config = dict(
    num_hidden_layers=9,
    hidden_size=160,
    n_experts=64,
    experts_per_token=2,
    d_expert=192,
    d_shared_expert=0,
    hidden_act='squared_reglu',
    moe_layers=[1, 2, 3, 4, 5, 6, 7, 8],
    router_score='softmax',
    normalize_top_k=False,
    routed_scale=5.66,
    balance_loss=0.000688,
    balance_bias=True,
    router_noise=0.3,
    init_std_router=0.0277,
    lr_router=0.000346,
    vocab_size=4096,
    norm='layernorm',
    norm_eps=1e-06,
    tie_word_embeddings=True,
    optimizer='muon_variant',
    learning_rate=0.0141,
    beta1=0.95,
    max_grad_norm=0.5,
    batch_tokens=[65536, 131072, 262144],
    max_seq_len=2048,
    train_tokens=818000000,
    max_steps=6369,
    dataset='wikipedia_en',
)
Below are experts of layer 3 (counted from 0) of a mixture-of-experts language model. Rows are named router (the router's row for the expert), gate (a neuron's input weights, with its number), up (a neuron's input weights, with its number) and show model dimensions 0-159. Each number is 128 + 24 x the weight over its row's rms, rounded and kept within 0 to 255. Numbers have three digits each.
After each expert's rows: a language model's description of what the expert responds to. This comes from a sample of Wikipedia text that the model never trained on.

# expert 0
router:087149152158129100084091140120128114117146114176134127104155129087135094131119134171121092137120143153176137076118107087151138120120085137129111109151123165139162117078086107136154169121173120151092111120161154158112123140154104127150108134113138126099165191110128100112149116124109148135161161093166128114134157111143163160163129152132128090160124111125123132154143154128150152162122138143091157124136152132142081117093098111131126116091161086139132152129100139123116133157125140
gate0:119111153128123130059099139128130134118140090135135109102137102136136133096150138114069067125135129132127098129123118087153112076101150099145129120103127127122170122127123131127086136170128079123096135106090101115136124113080099115120129106128123116067125124120096143142125146077126121079134159082165191146132133122128143128146087132128137129129106152079108183093125061145124134151122099144145129116122118134126117101134137130143169125116157102140098160123138164171131126141125133
up0:129078149129143114080134110114111180128168129126149122098143128134120128109126128141114116109132135138126091121114136090124110098127161092112122123074125133125163116144107124115118149114134123111080128083128125148139129127066131115126104114123131120047069093106127147119103128103128114118150139127129173138129131129121118137126114147129149123125081175128141141057131063123113118133122117162140092125132130127144102096191135140160170159099153086135121127141125184178126125141098124
gate1:161115111104126129115164144128185129081124125185124121155157138167109114115105142130081122143080126128130120110101119155106115153124108094056126117111138128111139122142078115064162120125120135141123089121130157091122124149054158129130130179134129121126136137154129169090158163120126129122151108123129120122161110099080135129112126131141099141110155123156114107118126110124101158107117151112104131162120157127129123111078112137113112189112172110128126099116128144172126130165097144
up1:106145159160126132149121117124094121194134129075129142090097114120135145136174118121155130118173126129107127171148134096128131119161152165183129128162117110141095130108209130167110137138120120114146174129136118149158140103153092131131124085128111144145124123128139112161122088138128125134131137142123144139114141186198119125143131116128182125125110131110148156127131167126130073133128121146146124115137106123147156128166138129140147091153064165129133149129126103076124122094159118
gate2:135156137105129101132124113142134127120121141180115123133121087132069122111089126162124153132143156126106124146143113100152148062096118132134139107112175130105142127128072061105134116099124120126094112148123129099126102078131127087168113131116128093090074080126124115113128141160129074069094133088128153123157159105134122129130127126127141071119104117142097086130144134074150121087144147109120099132129119127146129138127159092131128109107119094151129113166127126112131107157101130
up2:143158104104135119131135103146128126151100145178108117127148071142093131119074139141130144136127165130100125145145100132162140091082120156128139107127170132099126128127074077104115105108121128125112121172125130110128094083134120099172114130119128090103080102120125112099136136165125099077059118084130156131139150095172127129127130116127144087128123129136116045103140138085132108090162154131134127123119116139130125126142153110137118122119116112149138132128128126091137121164073111
gate3:106142149112131128117097123076112166128132127138139130107096125157122156079132148146127144162106113120097129091146094127151116129133159131105159166090130095114115112110107137127121194115152149141109098077102127112112128129140133090143132126129135160146084124141136141122065074066123095148127128105106142091128123122110133119166120171125108109158136092154122151128100172136129113175149133058128131133146139130119105182138132127106133129169139120146099123155125134117066160118138153
up3:128125178121159132122148129115131162126144153146129153109126100159121127084127134134115132154110110123103156096120110126128136172127149113128153182135123099133097131121123148091108132126155128136121078096074144133110118130141146110147123131162116150111125098171150143168032110082125080139118129111117153115112130094110126105183100144129113112138156119150139145119098165134158111155128128082128106147139099152113127139153138158123164136144154131129094135139106134118055191107109151
First pieces of lowercase words after a space, mostly two or three letters, like en(vironment), ag(o), proble(m), inj(ury).

# expert 44
router:137150120076152126154087137125092153173140162102088096152157085092149126138125166119101164161105115159149165114135139127109133103134113128150121138135103122104141136119163146125093068138102149104097139126107140139132147160136166153096131134138138099129113130166101134135130172136127093130137113137077097103153101117156113117125138088163131138098134095163157129146127168135119156152171153112155118156134149101130108182105122121122156103125148065146154117099150112128157124175129126
gate2:119121135109109107109131118142108149130087118096050127140129125134160128128118095081119097188131130118114105130138207134094113117113141103143136121171165104160157147090127172151133085137119166168100159129161118137128145128076104116121125126126144124138114116129109084135132124134109094094110148132125134140129136139092137140091120126121170131127170133119154096098133129211130135126117127118107101118129145124122142114124149125088114140159138077122130085103125062128132103131135147
up2:117110142108124090122107107150127123173126130114106106149128127128160159150129129117135131154096118122128118121129113126102118128133146131163127078173194124134151147093097165142142075114138204128120142156184082111136134120116118092099124158128166128133124174127105099144152132134128159129115192118106129139128129134071158172066108130120127121130145127132125099091141088131133161133129132105114136120130121132127084115126130131087107148158122067146146079155131105135152104115128163
gate3:119119159137109096145112129156120162131115123151131082038130079147105086130115137128136123135100134149134148089127091134110128137072130136066129119084145122099081176107119116124144117104114120090102128106096130128093137144130140134176143128126116115121136132125119125152145117087144125133137184082129126104141142098130140119137107126136114139124067161187140148135123150133162114130135124090121105156146124169128121121127112134119141119133140091139080086132135193095102152143115144
up3:142130104113160168111153127119134078129137138102124151204130153129141124124147105148130112129144114114123085164132178122136120112192129121169129124185119129150157082138125134134128126170139138188146130145159105130137120088126111127076112125142136149109132124128158134105119139165117132130127089153129131171141128153131129129127150139124160126126198086083128115122153121120078127123125152165134149091121133093133157141135156132161099144123109192144164157125116107165134093114154125
gate4:114130132085138131149131118143104083108145127136160119077094143088116176126153202121127140186119146116141151078140105127132135129142135132129125124102079135152133117104101154108112113108138161113148093111110108096129107109113128137120095091153134136136132119121126148120093148127082126130131134168139131132122056155127114153083159105071166129122141198113123120104111165110097133142107135105110128128136084099125121124152156176129136128075121115180131105126128098125129132133123116
up4:134126145179112131101143147124161158150120091130111178150143100185149127138124110129156080088131100175116084163119190134101100119130122132106135131154138132100113142153138121132159143151150103157134137181136118150122160130162128104143155157098125134127125128136136125147171121128169133144134122078121118127150199126135152100127117156161086131132096084131128144139138092135159128120127134173164129128096175153131123142119089111133105129160131177076129132140128173129139135111149140
gate5:094141161110118133177132131126145129103090150123153174153150157120144089150131110131111109112155133124109132158140129133161164096141128157136123118129124127060133110136124121117140083124124154094128152128150101110164145144075180150141137140137116150081126115152145141123075120110112120113176102168131227141130170073135134156168102117150128093147081101147158109139124135100123125152132128131128132129158136102122109125133113125129121116131150138128149125132130128098131185152079132
up5:097135169128128147193137145126148130117077147114147169148131165126156100168129095132121112108158131128126137150133132149140145077128127145127121114132130124078130085134127124125145106129131147118128150142165087127166135151086164144133141152138101166084125095153171168126097119112108124128149108166159195143129180086133129147151119108161123107176079105128173127141121135101123133173131126135123146119165144127107098128130113126122116111133149150122166115167133125087126163164091118
Nouns for creative works and periods after determiners in music, film and sports text, such as album, film, season, year, game.

# expert 4
router:109143100133114047123139169146095121125113161104136135120131123121124095127109135145131114058161127132138171138106113117138133121076120071117109121128093138084104108118153099126168107116123174135127086116105139140140111121126101087107098140120123135141098176134130149132111105146117102102144140080133152151100134142078081135098101117105113116140105104111147157105133107120139146114110103156134125134150111097141108106094146106099093143110168088132144121137083110123136071159102104
gate2:128166154138113140151126130141115136130076126104108130104122135125128097097128134123148115077121141164128160113169126123137129157151141154126132076117115159136139132128108152169100143123167128171141126151128130132100204128128145126103145128132111163120091091150158131093131130128124132128139127127141122129081144132128140054125103105160124043126118126103153127128138124120173080101104096092120167122124128152130062134111123115128120118068125163107129140127136129118117130193158122
up2:116107123128132117149133100115128136061125117132118125132101128122137123141156116099130126080148120175111168084170157130158161119168115141122150117108105128149125138087095135144085139158156129197157147168129129118127144119128125127090129181137117159123116107134184083127094153119056158106106128105133123093118146137132128145131122103195134124122140124125140126120122105135124055144126099097094123102100112157085126129114130157166107175130151137114141133123149127133135117146158129
gate3:131128122124104152143153168121086146074129143138099173178117119146129156141158116113099137181132122084124095098125099095139102155085122130144143181140074180129105134130104142109143068170116118130166132120122137149136125139075126140112125146182124122162064116106123141145112127107122099127146119130129155124124136123174130073134120136137125139150126132146099157141115148127110089133134099128138151141150145115139108154122129124157172182107124145069125154136105127138139120152118153
up3:130107129125097135128143169124120151131140131114131111150113065123146135127141118143128188153145149127148128165125131109138139140126146133130137141090069137181127127108122108129117109146126093125131149106141194151129164171129095161084128134087131140096114126128158129150091111110181073139112129119131182165140161107147165136130121183126124164062162129144116141156122136072078118125160139122129132150103115134101106127132124117174153164133141143121109159104112125160138133142142142
gate4:113178121128140131132128157124135157137149134166166087119104101061134142126110094128086091121169152142122154138142123126129137112129138121182127161134134142151128130157091118095111139129102194126126119128179171116129070123081126182123101118169112118122186107112120146127133129117156124153095125095109137135124121130124142123124100117108110100133153122121144124115155139158128086144097146101106067114117093144129163137119139122130167151147126127128164108139085178138097129126114080
up4:120128149161150154123121133134150127159156097117115135114138135140138136128143141109181198128118130102129129121131118152089152096154054105127109119125165121149155158119153116104142091134172100109135105134164119106120134133156120061197102140156142128133092137125113106112134133080125137134071130127130128147083146132122085110119148123158110088133200116133154118130121159166121123158076127123140129100156133139128132129121125128109121163120122131134128144142114202100124100127155127
gate5:107122108071124129150187140071119133120107129126127128135144136137159151127099133157129130131107127105133121120125102164104136127098129126125143068100128104130123155121139056156130133112120180152146124124112189130131100139101120103139122101131128120101103155155099104155164116112088138104129115136117113133159189137111106102095121150136126093171091094116129111089097146102115098141155127132139104179137096154072139148126156145149107126135160093132127139137190152150156125116148123
up5:118136101119140154146187153066133128125115134167127135158140146163146184136112147138122142147095128125131109120124105151105149148133133159134170112108122127133117162134152079134096135134121138160149126100115198145130120141117120101129127095128126122114130158147061120129156135125081127118123122141135124135203193140128129063069132132142138116159115102113138099082086127080104110128168133129139112170130125163098147153147134136138114128136154117121126131147166161123134109120135136
Capital-letter or abbreviation tokens starting names or codes in table cells and lists, such as U.S., V in VfB, Urbano; also as in plays as.

# expert 10
router:148132149145154136129107159148111121137157094149134118129160124086115127142089106107117080150149177183140133119125122127087152113107116155099117113103125108162173159135131086121146142130105152102104084125126132148127116118161150135152175120148088151142091151153135168094137116116116131125162107159080158140122156134082142134111117137148164110129141091156126135150159151105132156092131154111141162124123127102094081127106103103100130111066109120162105168102101153099096139153121123
gate0:165135138135118100127178069120130110097138118123122119125140141096061108127085096111148121135140144121134127093059116133126071130164098109103121124126112097145135092134172145127070112102106124154104127128138103124169165114128119128180124117122184127110138144170127127136100131171116098128103108131124187122146117127126131129124110156125120184131136176110129136162108167123133124140190128125079137177134090114111106112138115127126135139125130124123132137106093127101137121098126157
up0:124122125090130149131114165132100133192135168168118161139133130145157184129117158136121142145137066143112129147153142129132194115135146142131095132148159118121110134122107184154194159131123132122127118133128133129080128132132108128080143119175123171131138127122127138087135120067128117132120129151140109129130127144121150115130144089131121099120135141180162129078143072129109139121094128127131123122121149182129139138120167132124128113146169127058138120141175134165126152129111105
gate1:136126127112115129120135130118125079147119140131117130169113056098148104110106136140122130216117123140108153127140124101129078160078108109121117207121070185087122153132138153121149134121128119155086116128103120128144110081138132139120151130141112120116101136137130091124121135167099137127103173161114150161145141111117130134105129128112137145157123103129121128103123140123139065091132161099112128174096163101129110124147112126126127135125092137136133159123132088084139122137175145
up1:109155127168134137130113116165142170119162130119141123120147189153104160142149128126131129050136128101133069135125149147146177128183170147117151092139228095160099108115113113155099113138123133110160135140135128128102151147120130128134117127127144134135155128127127142132138125091165124127135093065149101131125099142153131135161124128132131117105149154103138123128132123140123189145112095153147148099148110173124151127089155137139108134128168126117131099131134168167135131113110126
gate2:112126129140109116130099077138128128132125157103128143093154139144132136120139123095115136106100114137117118119107121095110150107077152120158130124204156116158047126122132107140099128098128146109103126130086111153101106127130152090117122164088115128117105102164123127090153124124126130202124140170138086127143117118145156115134136141128127127137128113116100118135136131123091114104131136142131091114100121133112136133136125153127147127116033152184110114126113127099127120039124119
up2:133121114134150136128158125132113151110150168153124121130084116092135144130133113143116134147137124091128168131119175228157135150154183153119131119132101102125113128155123128127147151135132137110131119123144128126127128189114110128127145064131118129125147150169142143200152183143130153099135101126128133148121124134148130099128123123103152190101132133121163096129102090107131132135080180122122126118196115161110146112143118118131106171121151116098121133127131148142151118135184148
gate3:134109102124085111032029168095073157068109109109147127141118136129166117139103132125126112155120141156126132126128097118120116109124131107129131138083134130134142135127095103146215130125110105143103084127124131077118126124115152126131121140136136121100065131137131117154138106130084096129123136122116078162147157133106088137141129116102134126152167100108099144128121151152110100105104096128130132125128135124118119128124121122124112133116091115131140127127165130122128160137150126
up3:130161137167121170146127099122128100098117125138101104122120108124110128139130119121154110122129138073155126122171132130108180143126086126130182178133113126127114108114120133088149105095119078190117161126104105114126136127150122084129115142102116123151126132160131126137141115155136185112130152094125122113127150101149161108128137147177140129120054151139147154124122131080127125131154155193179158111127124124169123133124125154155129149150100104137097102145173141147111125109121183
Verb stems and modal verbs in running prose, often after is, was, to or can, such as indic(ated), serv(ed), would, can.

# expert 57
router:087154156168147092119107134081126139145123119117135099137139169102136113140149139119161135067111119117074133130155150136151159112129125062085127144155095163130140145154158133127138150140149128098126095166083164138117138163139132127125135137097134113098126097148139167142124094170165141140151086148096107119152147119118069162147115088134162155094130138124128172128113104133113166111096101119105113150117099110100122111154162154147110134142114128109095100144151131102130082125139115
gate0:115071161132128123145123103130125138180152105145137115122131126120141092144044123131127146137132089180131132131149111110120104113144123132165129128153158134106150105126077124128082131126078166122143154072089130177116117125118137126131146114102117124126118092103195107106135179125143128166108101126160135140137123138126131135132156130127151112156123141131139143119123115134127126065146090094135127121129125121129128093144116149147128138125089139123117127114173197206129134164129116
up0:129149075148121132122176164193121122111126142114109146158128131133119167116157135090133111086141164116126082095109152132144136124121166193128136118128135128153129151171124129138166178125114126088112117115177127100133143131087130148135085127128117135130159128154128128155133106131104094128199119127109124128153142177079113092159100130130124132092155132132098075190148134121126133162108143162135127125123130134133142150112178130119117095137166122108133170128126112108101116116157129
gate1:107136105108137091117128127130160109125126108175171126123138140152144137129127105084102089121100133126122135075098116168095114138134133144139143142150147132170120130117154142098106132123095129137153134156148139172089125109114127164032121121141088110113119114128114168116120071132159131216105113138071152124114123145129116132124115145133113156126141111147198110094134095109130171160129141126109122103127130134105133083113101121101128127131127145089132102159125135142098134148138145
up1:163118128142140099112154107100137112160124130164133086131086128139142132123134112131104142113070124206131159111105135134139119103148110147132129154135121167114160141149092128131123137113093134190132143121126103111124126126129153113124085158119141146128104191134114143112118133138166137128119179168150124108114128127148154130142123138128151114140147163134143116098101149124088135178128142128177129119122076059171165112166125119127172175128094116125139104179138127146148117173147125
gate2:071143146122132126132134091130135137107148130103165128170167137068129145129161142129134130171124127109129121130115130087127155089110129125098126140176149081085064129124164105131133119114147152118143175123129097127158115130129099127163074124138159166139179109123130130131161123128133152108133127136134078132135090126132127145108125108126117142130113143129150130140107056118128130130126122112074124164133092095126136133136134110121079161132095154119159142183120123128092167100185128
up2:150130124158118160120140089110143109107116149128120138107135131136121077121111129056121104129125114165121086137120152137147132133161180131147079133109222141113139109137115170141129147153122124100119131173157157125083134122126134139127116130156136155127097151135109098123128126118146145154107143126118133128135138113141121077135130129115149126142127136142176155174127128139122124124067124223132128128136126136161145104165128134125139146132203129170125114083113124128134137120108090
gate3:110112110140141115153143133113122139117141146104146133112146133141168102177127091125106100100147146145090124148113173129127126127123159180164117142134107186110131120100157128132132175105100128052119163131129128184120124141103125094097139125138211134122132118107063145160134126120112130113137127123123135134104158122072106123171141172125120095112126119126131159115118122128090151097078129115197116128136132188122129105128111125128128159147130132132140148115141093156125132145122130
up3:133139147115105154098129124138134126131124116133071110125097098126118149086121163121138168158120115114175121124130106133165132136154102114078121106110171054151121134129093144124129099155168126176136128135122129067133145115154133180179105126117072109136119158133179114090143127138126127128125136145133122129137103121191162112092106106128154128128127125145136100149148130116147104153190161176101156122127129073150127171119128125135125101107135130131124099139132157087126119112146127
Compass words and geographic nouns after the, such as south, north, village, town, Kingdom, England, population.

# expert 47
router:120148097130118050123135171151095115122114161104139134118126125121130106129110134147131112057161129135147175138103118114140133122074118063113108117128088130079108110118150096131165107119128175137128087110101139143140112123126099084111100139120126135139102176134128150128109112142120097101140145083128154149103135145085081136101105114106112115138104109112152157106133110121136145108108104153136131129151115100136117111094145109096094141106169088132142125137084113121136072156101108
gate0:142142105125084160090158140083108154120132170133170124108137122111102129128124117126148156125134123129132137122109125120130102130138122128131065142115121125126117158129125135107107130125127162157131146071139102120160119135118193144119128119117134123166074186121113159138084111127120162137131177121109117119122099091139117116130129164102152119110116128164177172121137150065137187166114112087126092131107139089142127103133128137197122152126118133121171161153101137138136102125171119
up0:120085161129184116145096106162143112134106086128068129164093128149172122110157144128133101135119124146123097145137164141122136127128140126126186126134133118140129106124124127153136151130128070123137122158119147134109136116134099128131138138149128141107179076145152069110181145126129087117114094128136136147129161169127159168132137104154103136113159129100100108138128101178128080097131147168126168130144125153119166146125138116064137073129129121129098107094152120134129150127092144
gate1:110128127151089142128134156081058125081128088109106110121086095118092100096094124135125120133126091102127128091117152147123125148103153086126126108154080097143100131089120137125108123133092128124125085149088138115126104159110126129160135112125118129056090135129109129128130138172121126123126112133182136137129136077095112135123133101094120107221158090108111129145126130123128181128117121118141124158152094128141145151122128130166118125128128089165136162141105134113140131127117116
up1:088069140153175129113175127120128126127099095125100150158113123144093119155221118138131162101141125147107135161119168092123129138170127130130146115103135157122130144139123125095152164128149140122127117146127091116126122124121108150130115139128144128136142196142136118131108121153126136156137110113095112158134187125121153139126122173118056149088128135109127126096126134118116137134144130146113201122083144097119141115166133162105123111109091128106139132106132091135147112110182153
gate2:150136100136136109129091128126139135092129100101113174137118096085154122170125103118111129115102138133068156127130123031124131128134157130117124168130091149134109184146131138128128128120163119130144108123150131111180140135120090134125127138100149107175126138131142108128111082130144144102140136129133146107106135156122144136123136138165129149129112080089128177059123119132118148141130137128156128118129136105120126126154162058117127102102130073170081115137128124139087093145163111
up2:085123045124201129161112123125153134144141122134154140160076125089151100186128118160159131111126149123100125086138120106127159127153096152132160199158127116142128126119142158126115145124122082136153138123159132140135124118098111141125128129132094135107128102157157057131121111133106143104160129134101133124119137128133144094127136127148163180124114175116100151105120118151135128161135131131175125111123103108106101170129139090158126091138142127100101122137118086137114135149161116
gate3:102119128127165085106161133084120127085154127112090117111089125145130097149104118105107120138141146117128072178157129136175118132126100129123148118074118160151123131145101129099138135046141127096104128121128128128145133155160128138141082132127145152131155050124125129129111128101125099148126123162137148116128160098171135132126080103103136127099124102113173105120101106163132142120148127117152136110113165168150156056117119124142176133126099127122134122089129124111131162126123137
up3:141103050114124143085145123178164162123129117179151128128115123113150163126132136117146126135105132130110156136137128162134135129133155128129129128188144136116134124076119124116100131137134144146139133134129131127125140133129103141099102072134151102129090134110158132098176084146165159154127123088154122135100099190126135109164129167143123074132117115129120105129154114103157142147119116120125145129128129108130136177082123125106135129096123132101140146082208148128170132188129113
First letter or token of a new heading, table cell or list item, like ESP-N, the = opening a title, G in a stats header.

# expert 62
router:108170138122138104166148133112167134141164202143120139141154141115102129103167149122106159130117113158149150094174138171125118137108118143094137148143149116090128093134132171117107099134108114091134080087092103118114113148149130155111077112101105119136134105157099128154141113108107113096136097121081132130141091143126132133103133124162116097128126186120160116124151147119079146116137131158099142148159132097109118118158165120119135094115158092096181100112137158148145139106148153
gate1:106109141110132107111121129117106163139134104134098123099123194134108119116131140165145128128136119103140127130101114119159076125121103105105112101112134132135186120067095136120109168138129120152116115126135118132140125140138147158138143106070135145170151127140104111142149080148129058109134114121098128128187135099136147133182150133136103130131176128126130156083140143130128095083122101176099121128123151135159118133149170073116102126124110102123148085166101114147142110126176164
up1:107127119141150151106084160113129083129151124126113109146108125124126105138121133139098154200120159145121129126155130065161126126129083120128199105096140121149143094119124136127170122079172122146126122142132117084129165144116126125167125145130116128184120127129174124123117107139158149152131128126102127149123116157125139141127127109092171117132110072106152194155116080141127149145122130129100145081115152127122103119129123106109131153163136123117142132172182152127184113156111114
gate2:132141126128127117131125129150150116122134155152115123089127152112109129112105075150122108137111137144112127128091108136124103055141125100123118109133184097118136094116153123124097053165136141160150127153138142121141123128138069139128126096091108151137129124128087114129120125129114115158156109139080116158121131133097138095131118144157094129088168126135063119115126140147128115060128100141083134101112130108128033125118128143128161149132130122136085110134120114113143125176168116
up2:132148133128129127126131137155137107150149141168131124114128143117124143107108090148125135134091175152102094129073119133126128078147122128099108098134138086122138105110164082119115081160152149174154163162145159122129137127131078148129136109104119129143124128127105118127130104130107129174160115133118116168119140145094137123148096143133124131082173126134101102126129165154133130077125115141127154104105130099124036133124126130123171151118130141157037132138129113125161101170148129
gate3:179138109099155138164143118127098127130176128106133127092154134157137129154137137134105134106128121143143123195121139114083120117132090146131091167143153130152124127176099104128096137112096187136144128123137117138106126142128137129109109144157136124197093124092100115132118131118129139123129123163105105149171135134122108152131134082081106066130127119122153160136063130125154078155061131128127088129164131135147141143142129081144123127127114162103127150120105131120142168092149142
up3:175156089088158140186132131126094138138158113113127132112155124160139128147149123133101136088128103159120124199125144115058125114127096143129112193155154162159129141158091065128119139118122191130134141129149123129112128128117141129124114131167133122178096107092117096144128142112128133119127114163110133162157153129116089141134139115078119065145130087116132157151096133128169101179084129125123106126145129135126142127127127115161109126130116159097117148141128128129141142107145136
gate4:128127129147128113171130138121126156073121144145128126057178147105141121125124146128107130130118138162130128122077131123150119142129128112081127109114200176147163089125125144123122127180088115111129097123079103151118069087130147116129125115086103123129135128130106136150137129179149111112126138115114142135152133148063144113127158155128129131121128133147121086126123139095129098124101074125125132128127152122130096133105184181114127136158139131137168072165117135165102112127113130
up4:153093129112093113119130127147103126121182154140126120129121086121138130075136077121170162152120123129122115145140137131113133131111090136111161122110092141136130172120109186144174109172124133131131116117154146139134169091147132129158163167136185080157131109143128229124105127151121122103111131146121093119134124154127131141123133151110131156142133127109114127127126128131129090123172123140129108066112133118151115101105128144075148079098116120096131120152126109190142132124139131
Nouns in biography headings and education contexts, such as Biography, Personal life, career, literature, Business.

# expert 40
router:124103137133126134142182125149117089154162116121120137106138093116138121175112090103147162135136162135137107099119132113116138159104114142122114120106125105150148154110147102114153165098109140160142136092136141135096132101142138135169114117166143099159074154111084147114130131134116151159145133140158123150113093175080148107146143135130096104147118146154098113160139135083109115100080175170103127138068126102157145144103108155090105118102113099130125122088141136175084117116088113
gate1:153117142132134104122114125148133126108124129093130092156104136116144126129127117102119124137116099149127117081190124124114123139110095126120119135118174136120154122107082121161154119170075098127147130109103081128127131107115094128112171135081127114130117120097096178137143111121099146128165124136140147184194117111110089128160084135109107122133102153124167093141100079126123150097127123098140126143141120126162107129092096114096149123112122093062140136126156137207126131117118127
up1:130118152124128109122123150141128128099095129115118074139112131099153124136128125111115126133095119173135101068169123151115120160121100097127120152125165135126127127119106118169167124150108050139130149122121130112128125110114112129125153143067137131126103129121081148144137116155111116103116123128130156156174113091116121104171132164100100135160114139130177118127127067130099156104119125121128114162133107134164085152094101115106186116127116099051152178157120133166133128109130129
gate2:128133102141149102138153085140120123128132102170156129163121104129089134137162128084140075139106114108116127134143131093178055097145081084127124156123126135153108113128198125171080102121133128127131092107086149082127162101148173121145137133093138123133091134102132136158124124160125150159128169116128139145104142114085108136098123141141093120143122145123124142170134130116151118105138113131120129126089116087151118141135127127139096165083142109075115120124134094128150144132109171
up2:133125146110128134113097155106125118119116179132071108126149142126179128129109128169139158119146128139105149123128147157126213168130159167179142130150135129118131159107087135114160141121146127168140180122162105148126109163097120122098114137160108128139170086161141130102129139135133083098145092144128131113158096109167123132158133105103145127125129130129137123089117133141110169148131125123141129142155156181083133103119110118106200092167139143160140122110161147136113125146126113
gate3:131123084128153156099127117118142130074132135109133108140125138111158089129126137115131120096134101128135110125100103113112126139155115049135092122131115148128134163140101125137125102150062076128125074140123099103112132122136111128129126144141127135149134147117114106120111125134146126107121116102095105100125130141134149161076134121078115112117040109109144140138087117064153134146066123129099093143128125131125153120118182128108158150134126138128174078088131085124163127124120144
up3:124137144129133113168135133137133129161117120138122131130122109150133167121138127164129134157129141132134128148169145169158138121123156195138182134136140077130127131137135149123136159120198173125143171118130178131146131133124124125123131128100138126120133117166162151142171155131125133115160149136149150159154158124136127111178119142188159149130164139146104136111171145205116140115159122127162175106143130133128101139168118126165089085129139126131085168196121142143121126138144135
gate4:075137149122131167122169136122138179120063113118128127132156136154133153205116118186134138087144127119128123131124164108133137119093145125133124137122135114086127148115156127155153128120127166122117133142163120129134104152140147125083088118163095127130100134131137120137132121141130141138133118183148136136127130130104124117113066146141157128124095126118080078095135186111109182151127095097184128122119143144120128136195125108099111101127141116097157124076129134114137127106137103
up4:179108115133139122131049120130131094131171144171123127130107118130129099074154160107087114177128134136139134127145097154124114120185121149119135126152123145187131101151102147100129124141153125131138127106089133111131141118123095131171170162115172133124184127135133162125126146126120103125130133083089124129140125113180140126144177112121126127118135131144171175150128075138165077095128147144119127130146112119152138099100125140163129135135103177183124127156129114145133136147124145
Single-letter or short word-start pieces beginning a lowercase verb or word, often after to or was, such as c(ut), cont(ributed), st(abbed).

# expert 58
router:118148094131115045121135171139097121133111165104140136121127120124130096129110140154137111063163131136142178145110121111148140118080122074113109116119090137086106116120157106128171111125128171137128091115096145141150110129130104086110100135123128138143094170142135149128113111156116106099135151090129154155103141151083082130105105114105111119138109114115145158108133103123137143110107110155145133135145109092145110105095147106095094143108176087133139119135082114124134074154101106
gate1:126198121131162113133153079125141177131131132125131132101171124120139145170112176151091108058168131128135128138074136122120125104127183086136145112100130126122133103138124130142126147128168161143137064126123094107139138133133156155097122178134095144127114122120126175118129160119147136089129117127121153095132151146105143135142119152128095145123120170045108119119118138105142151142114105135101122167121128115156128141130133098119106142112128134095129067141131167093127121139108124
up1:112169132145153114130147079118152191138131130138128145096165087128124129190108215153072114092141139160132120128096146131113120113137151108142167117124131109121136128140122157168140142130187146156132101129138112111152161137128169142089136185142113165127130116122135154114136157122142158088117096132120168112127167165132129140135097161130089142115119185097106107129127140117124153150121094138080149163111123116151128143114151125128104153119133136123135078141140143109121105128115132
gate2:146113099128095133127129141122133119133138133115091104138127094121196138085106128159126087129112154151150135125133129129107164140121141139114128130128142130059116109114122133127136055149079138122093083127125125111104138107127135137155139162109126124056171128128120121155114123063074094128104140129096115146075110130125138133138106139184096133113123118116172204121093125164124117129142125138060121125137138109092130133148126144160157122111123151145115124147128124109133113149128110
up2:109132148138157120116139103119123138128115128158169141127124150132050115170158128117106176130138123118134087132136134103137111112125119127126151124129120125195188157131127124143133192121174108132169161132142119169152142138127116138120114087153136134177091127126135125098149130179161166132155099132140130095180141126137121129122145109067173124134151142168097063132167128127120128149129134132193124137111124143152138114128121122075111132145133102096142120112120145127126141104121145
gate3:120111126131128094136150185128098109155140103094123111101125157150115113138121090126086107147147109071130148144105163116127151129115120147136099092140084124135141097118123155114130137134102142143138114141129125129155171116113131124112121130104092132132128131192119122147113126152129097143120137109130154129132123142124094069130129150076149123149115107100100029128130157144145121137129115032130122089084088120088128168099135131132144118073113122106146116131121102120128101127124128
up3:130069114146130134144165185131127116135143142176115186148129153133132143120130076124094125129138126119128123135132133104116117125113148153122124127198108173145099135077114143115178119119120128171113116159133137145118174118117103117131119126132135149057164156126124137091131122122126101109114107105130164150155128081121131057121122148126140106136139121149113128134128118124147128128128188047100121136119143156129108159135109125158128078125134126081137124083132106126094120127128110
gate4:140129111136138122150127127126133161109129164115123136103135123114130155097164137129071075119162112122118133119127152152205153151141136079108111132088129128114133133126129109175135126096140126083134117088096128100126161104133128100176138130114124073131100147093161127139128130119122126085127141132124116092091156122126133133157157138111081119102151117088126138083177129134143118166123125127174124168110125112116092071117169128096127125095140129116142177135108139100121168117090086
up4:140116111134146136150132130126164133119128139132107139142141125117127160116187152139058083113147108129126127119125161156204158158135136109118117130095118131113126128128109114166146133087153116114133130105120131126126170102144120105165134131105130084139124141099173105161133135112120136060119152140100107128131163121131126126157161109113087119089153133112127133063185129138150130183117126129157136164107122107122096089109152133104122120095140131114115159120116135091126174129080072
Minus signs, dashes, hash marks and numbers in table cells, and the line break after a = Place, Region = article title.